From a checkpoint of a small mixture-of-experts model trained on Wikipedia: a variant of Muon for the experts.
Below are experts of layer 7 (counted from 0) of a mixture-of-experts language model. Rows are named router (the router's row for the expert), gate (a neuron's input weights, with its number), up (a neuron's input weights, with its number), down (a neuron's output weights, with its number) and show model dimensions 64-127. Each number is 500 + 50 x the weight over its row's rms, rounded and kept within 0 to 999. Numbers have three digits each.
After each expert's rows: a language model's description of what the expert responds to. This comes from a sample of Wikipedia text that the model never trained on.

# expert 33
router:538484557534614465408437389525485556486539441514507452528503521472533421474521472578586510509498502418428474528473506518556546509518505458481530511507448502469537485618543432536527438472442497
gate0:508609487348556438521535357495559627519550599409525480472485484503524479519434500477526537516542533466537487527535519489398646572572589484480521455509460392526580474567571489562501529511521422
up0:463498489585472532486568530537486532539507565563556427515565570434537592554426429497539462459501540535506470458477495458553549464469431548436493529583587508499434532509541597496396449464540552
down0:568517563457550525494394512571448530519483520443507462486539508509539440489490479555480556492448531544486501501473547490538493495515567532426537495542417500459496447539411444514475497448532453
gate1:567487495478451442509508476507382408623545567486494470508496593556549549447508497605494490480422434491535482519510502471491567570509455449528501516497572554519593505498435489485452500449545472
up1:493496450534510557447468513510551539368472549511507542463493464488514586502467550488470501477557447532546515566526444490461453406529579577458516462370418480515458496597507544421519535579518484
down1:473548447486533507492478529478387481587445503470483543482476526591525471514588564498403486476625526546535477604479504538544474518409513456500513449469455551472487478471567486450516473517513505
Description: First pieces of surnames and foreign names after a first name, such as Mc, Wil, East(wood), Lin(ton), in cast and roster lists.

# expert 43
router:539434554531554479473485522477424453440511459453546440526480467457458476451502501549447530428484461461474474508514585527527520402539570484562492559436453518469544494525456500588540431474420503
gate0:524406515497465436543418477544554517584547434454473465449494532549585435573470503470479496562462495509409436453459522432426479547592496511509550573491517576488513488493561409470464472475541453
up0:453511545425415605472561586474482598546593409540556425514527491414403566528475517572510512439536433500412506626541524517528508507506539553512525515466535555525537478507515426430542383556530475
down0:538538493503384585523429530529515511506568395500450453472502501499529614509574464564530483498587544405551529499530521454477478455528547581509499519500542607474531549518550496479554435483529529
gate1:503526543514522471602592513515452530497509512536529553513484508481502480490488474521499526490430444496614512502560535466484527523413566586487594568472589498421471525468545504495507564507547506
up1:544442428492519558544499471561481607502548566498517467453477492562482505562503486507547511436496555470509422526561534476513560506540481484417528545443513473497486521497492501561586553527519540
down1:499425479456479546510361453565432599475622511450481511538539504573541431584549577437625519433525518451536444471530501521441577393451505418457556515459412530431439560459574571591526583436513504
Description: Function words starting noun phrases, mostly the, his, their, and, of, plus hyphens or dashes joining compounds like Marxism–Leninism and Malaysian-owned.

# expert 58
router:566495453610567454429432487597518532510533522385549498493471501397532401520569470470525547416485551477500514457515539493498490481563516420490525478450421566460502568559405500579495499459460492
gate0:414532505517457446565549500491424530616497497487517589556406521502563479557449427517525527557579549532482408533535515607485490471501402569547502455421471453557387465518517483431524461597497527
up0:576508526503407548511555455557439408475473514484561445562570529472550477453531455558436483436494496602623501553476546572592601532443538524467507481445402498460509461514497463443591449529457446
down0:490489479493516409461503583441533529472528517446450481583502570481512513599478562491438499523512361535476463547428486472541510589462517522441498526570458461509520432407519579408523375533538486
gate1:520452525556460501513461529549522493560453427454615406465496464391561531516513461603456478434440408498483471515546485517529500606504486399554567586474452461493541518541450427496470511400485465
up1:528472477448558476549375474559534536504529423470486426441536514489646449478394554412462584489522554484525550543459499494521469503498442478537498538547437449611458436568499587514425487498559424
down1:417466531527443416509526495444419485544498525448557417612461498526465527505603455527523496528432522634411583538523422487552514557489431525585483529464645489523541557511502546519486554454575432
Description: Numbers, units and parentheses in measurements: km, ft, sq, mph, 000, persons per km², and conversion brackets like (290 mi.

# expert 26
router:559430484576594425530534395513461446459489517478526466501496474394467449436579431547476558486496482403497538520459521456539563439427557467538522468423461521461464572504466497567528507529464514
gate0:547499436450449410604493427530539472491475536543514559531449367496479518461536382535493437511451493415640493511474514505526513416495635624559517565487562498499442515451541547481508517507458528
up0:439557502538470561437404493461485510552458454458499523492570549465594570501525484498470527426451586495486514490500515571440478450487428493484428459505514467487466481479543464441446553488424462
down0:507570626542491428482600464538500515444516443534532456571475423480375486549535554466438537449503463546510452504442518457565526427480494468461482425534515547449478505528504485460482527633498522
gate1:484511468495603475425392566522410471526514483523441421503487519542490394460571509508447588509556522375461424556447517607408566472475497525444449527560543550525477447499452548536456473520482477
up1:525461487486523537451515443463616433537510413487503551554509519451423510502487493590513421453553437604522418529453463439607496504552418395492426394498474496479446571554523436556548499499485575
down1:458500516581595513451546515479481476593573485550491518569486464484442577401513479580524527495449431502518527475483470412491596508506524472504436568531522469590525483528536380549507529564464619
Description: Last words or pieces of article-title names, often repeated after a heading, e.g. Palace, Sessions, Lighthouse, Airport, church.

# expert 30
router:557477508615532493442439411520480543461549451478521460552484538498541487449533496565568505436513500493425394504547590515550529542504596401469511559497429518504552497595462469479572497535523605
gate0:551541410428495563511387446495612423497479500493472487440560483488497456541464478506565471492393532605541512550399521498433479495464512550514515470556478451463430498516512532413543456568520555
up0:515557455498473514516412438463565425566577504447455389528512611493452493536424508443580487455415439554455475629527540546481500469477576380484476426593463480544460517486419469373500462545490494
down0:526545589506575464489353490511465450489385486560527470458523487546549487408416482458577459490424425558543502444469528487551569568428565478429549429477507527548432438527486444491489512528520600
gate1:569549521415509394486506506466515507537524409468539574487469552510522556575519491423479582550496451589475493506549602521508498538540490508454520561481514436490467480419499450475524629439489522
up1:533546519457507539474445456567597476400512506498410479432461516569534461396519554635537489569466592452481455499531459473576537555492457541628458495530432546500462537540480548463485394496572476
down1:541626520551559505565429472485461543505507466383585511518488559527477496500432529463468477563489397468478491483564493579519463531521570548469614521477489440580479598400571469493511528548519486
Description: Main verbs and prepositions right after a subject or auxiliary in narrative prose, such as face, picks, holds, be, of.

# expert 61
router:537556484556509513483437397511429527490563462529509441509456518509544495412531499555563487434505473487438445517545576531579588491520557434451532547495473500517521512552507439496512451526521575
gate0:575539487528549447544570590395515467538553543419533534524520487508572556502548565557520554435553561432466450508509568470528501400560511449594490527608446522465473548499495515493596435518469482
up0:454512480435466584499446565534478546536468399469509474443439432488486547510509369519511460538425434424438466474422532529480522591529525541499473517530555510528497490491516483361489524414416541
down0:454510458560574452508457559522560440475514443500477499438545545512554521529447445541439524464491508418477444502527569474536538435451500366499544486498547489490585446359514554411478431512490579
gate1:547479439547520438452533427516484565486516526496553467578570445503559472500527456448485487496543613429415407524580484518483518494511504478526571410518494483454572569465466477468493481516476518
up1:524491434496504540436558455552451528487465486456531426554398582475434560505461446543525482448500463531506462455436466488469527447499555551450523477548444521482466527639590412392549557509585530
down1:492460523496516487364416468421474512495535435524481472546415546505547551451470511525505501523443519446451484436471498505598553499477531575550574517438457527541503464511538521509504467473552466
Description: Past-tense main verbs right after a subject or auxiliary in narrative prose, such as decided, announced, joined, became, broke.

# expert 16
router:522492490544550514456506446527516515513458516464527383492479435457496436414617425480439533455483474451431513534514544499555490527506592428569499474464486482471581526504425412511541424514486548
gate0:491405505509448493473488547471503545498589611471442522561519554559505569447491438499415439459461457497467557499458533582424561532521445468456468460496518520459505502558460427485503513447542511
up0:540569504485609560380526501510373552587495476555474434538540438633333506524395547505478585595501546473513435506535579560494549481476492519455489494481524547518498533491451486559468539569454503
down0:501535381468492482520490510499465504509480577419468490415491460545505461517442542519464462537560420551467481558501482559504473531502456499618462502497492537428455388463487452465509539519467558
gate1:536435547468476493503598413584575472475603446472507520428540500546600518458478467501486515542459503434590566493499545376552547537518418472534522436505525462453522623533453418490566530398439485
up1:438449511607411596449486515620564553407509488576481460530460468524633559451482389400506554389464517428579530446556439500432437475513607554477465615520518478509534446486373411565607498467500494
down1:546500353447440529569498500608537506389517456571545498490468547550528510425545432534459526558460502464526574465560506472533473488487534607448545580603510528554520565480484595531558472529500619
Description: Commas, dashes and arrows separating place names in geographic lists and infobox fields, plus prepositions like near, along, across.

# expert 62
router:553458538531561455476471496576504526522535526421476534551391512476527442455506495524496530451553534482484518534559568500512513430544475486494485591454429544461593618597462465598553484451492569
gate0:496499481514474559388439558503444611545624480389457474452412547467511470586510476478418471440448527520508475529559532561532485507364536599518465493470552471474390503444529567537465475512463459
up0:525503477476488539473458494493551478418471525473459441402480434461565594471469549527548410429576565535555395539510572497561546434544372483526447535462470536494462580463464485501540466475489536
down0:487536473456437514510518503449446505428482488556467519515531546505494489445468522548626498564436367495534564504472489422522544501444437585520503634439613525570380533577514509537449380404469480
gate1:422458538526560451465439440490579513555556350415499528501487525483607416563557502596516555515463525474589607606420421439533540490495519540497513433538518417513532531521530467445455583516507585
up1:509451578488575459425492535550528528523510512492481504521481499485605569516477411448444579551494527413453464510556592438525504500520575466482488528491477529482470571495359459557405480493398460
down1:463490500594493503506490508466480472468524516500526537629523426522488525567525478524562492476362530432555620531454473488556554450547467382495433486520568452520456404466504554415429503446452494
Description: Articles and possessive determiners before noun phrases, especially appositive a after a comma, e.g. a victory, the case, his.

# expert 53
router:614471491507515453444533444486473558429536520495524514469485529385535453454605448584555505485513517456509415550499487466580507444496519528489468527445490496418479545514486455509549437570504562
gate0:508536492436501540465490494450488361573430535487497427540509585444511493482490523463531539499548461499478484412595475577493559456515463452476553491495444432570528525484473571467469421502493588
up0:451433405497560436440438511525418541481452528515476474471549488531498466593492609528518514572499548503576439434450641526418527473552588491558557488404480626493471503524532476545481494528461499
down0:517399507558503560541490545519465534560535500474555504503518424559470442600518490537508449488562515586508565497458467530416416526542488501453453477496597491493548549520453579556544479458511451
gate1:412468571579494560446598548482481537508486507514504616534476532497604583485433418542532468487403523483562451594531467485482600584582543419509536491452602608548431469477413404485458444490491452
up1:415501465485565503495499525504440558510511507584543560494631480571589484507460509596507535525545537555450498480575508405489499429579493514428541602533415438502426481531474493456489394440455540
down1:603481467542544479490485533621642496423567468515477518473450422476525423503520428499518510436440510535519513498505554459523408519419535499560378489544461477441423621448435536545526436541459461
Description: Short words, letters and numbers opening table or list cells: result letters L and W, positions like D, key names, and units such as m.

# expert 46
router:614405462565527453444457542489513599452542528465531451438452484511482445437539439545487482504445525417474476588442517557625506481497592497539515488392460550523477583489491471551489447535457550
gate0:555595443448491495459478583506405459509479395563486501404490493574578577544405497580460545437430581544484471510517532537593423509541528472499501552448542553532468449539534463460499521442435429
up0:492474544523555426547514512504498378339503488522542511589481500490519495413612585541543434518498549523388536594565495435565506461582488468481481530461460519486578496457494469552428443463443502
down0:555438514480480390536450443534434492432558508489490444505527507523535524436611500584522462574443532421470482551536485470517499495575438483529496546497396542477537557447525534508487516585472462
gate1:509511559598510542584468509550536538516548576523574505508452509464497425527534439462588499490383500464501503521514466460457458503477547480523441493489561536513547564566453495400476517512620538
up1:528542585544528557538526491475570522458560551528519481515480553537497542473428471501543507460386473409480541502506512464536461486506558593447524567551432450488566526594464469444473509463487470
down1:499522510460579501551533511460401453631467538488436473475522489560570567525569559607472434496516483483549536503389525542532449524495430454464461561502565569512476506453424444450531473531502428
Description: Function words and titles inside formal names of courts, parliaments, acts and offices, such as the Parliament, Act of, President, Saint.

# expert 21
router:549440473543628430516452496490428499408557487382490515558521467446516478437496462582538545493510525444446438558551505553553484402528604492436518495434447550421527509495480469571583447477408603
gate0:510590416444442541567509621570458469512415569571452529505481493518554359477471469517455511402556533503490498506612477464580483470540557446456572526524543445479524396517503527544566527431520507
up0:454515449497550594517473522514485481492550510455518606527492636488500426584479467494488458494530562491581426378481514497491550441554489510483441461512557479574470459501515553482510497463520550
down0:520457447504494427485454494431461459461487523471488541513450394446498502462571480492482514438490518530554481462540520561539504528476504537566533414549522490587540446487495545493489507443537493
gate1:544512529516431394498456502471519497631462588498481589536492492560469422576561447471563553436497547458583453447482475500521542498463466519471513495582524446473500537539445495426451518517456498
up1:576551449601562545535418496583486494574527491516523427492599544530595460475570460487451482525451579488377482451511505500494411465482528506461480428414415519585474553504497587486475556438485474
down1:469507625501502461524399551566454478555442503484521567550496476451493384365505446469509513421460491560635473595454478528497521507478565496478604491584533582432463513529521468547483450458513434
Description: Function words the, of, by, from, with before proper names of teams, organizations and places, as in traded to the Panthers.

# expert 56
router:530470428509559427486504423504509483514525485406554503503508446432447442534639505534473434480484503462493472538491502460530587438551544462557610504501493511493527573519509467544513404485509532
gate0:571516525456522507501522483535460518571496484587408467494499513564537530678510420507529501508523558446395495522431492506554529486484506473488554533519468467569455396526495500523453508526429568
up0:468553514485445463593524457441587441425479544443445538532424454455470486470522506571474528543518487542558520491488472494607501508544548523501521521588517471451579509505595501504409596487503416
down0:509480352514445496472505468481521530453525561498550409401487514443547517479549459639521519500469507516449476492488494523469515510429523471494435560566470495479482479589498496520469520493463528
gate1:484589447482535564376425526474520522531576429490504547602475631576566515548437626560483456552532483494498545468496388556515499512439496457489481506481484615498538449337484513435442428444528469
up1:397518572554482462499542468489473490431441511574497491582509546440496395456468459444428472505478488393454468478542468494473489458477581383489508448599499487454443568520493523554548499488537520
down1:552460466426536493517455486479526598466528450542514519420459441538494451519434473518466520414457522499442491519518573524546546506421542376555520544622526635483516537509425472582476457516579553
Description: Pipes, semicolons and line breaks separating cells or items in award, sports and election tables, after names.

# expert 22
router:580559492513469449487464413515412547485527471477515515547419514470573454467571504470574514500429544486497474540543511499556639478535515463465588583498501480493487582524514435473505483529516552
gate0:363450365526515575501479558515486435579382486476501420477465487486495643590475498425508559593457533518540524533501475500541513478502486550587512530518553550488484531548487534465400435528501440
up0:523546586543493414536500445477595497432518440478435604504576430536448528453465585449427464428469483485412472491375519484489619513451583469463481520485559495546441488528460465510441539467576490
down0:557526491564433424484522462546473549455485523508518506535468609628517538446484506489549506597408533477529478538419463525538486526555520419483401500445491469519431502500427490474499605470488519
gate1:489503428459555452604508455503482516381618476501554505514583489384473514501492435516532474536497400503595521516507472552469565434574485574450480528562520442487458512546501503447513531474459464
up1:574493469475511378580444464516455510440493602489582477515429452501435492516560491548485457436481510473524592463548472485532484526510465499540497531458481389567511424491484534463473495513501513
down1:481577493450469581547345525497465477487475498450497547524467531504514467492546409443446508461536375526475507542528453527626457470615365593533491462526601479508458518390510479495469376589530429
Description: Time nouns after numbers (three years after, a month later) and past-tense event verbs like released, held, announced, premiered.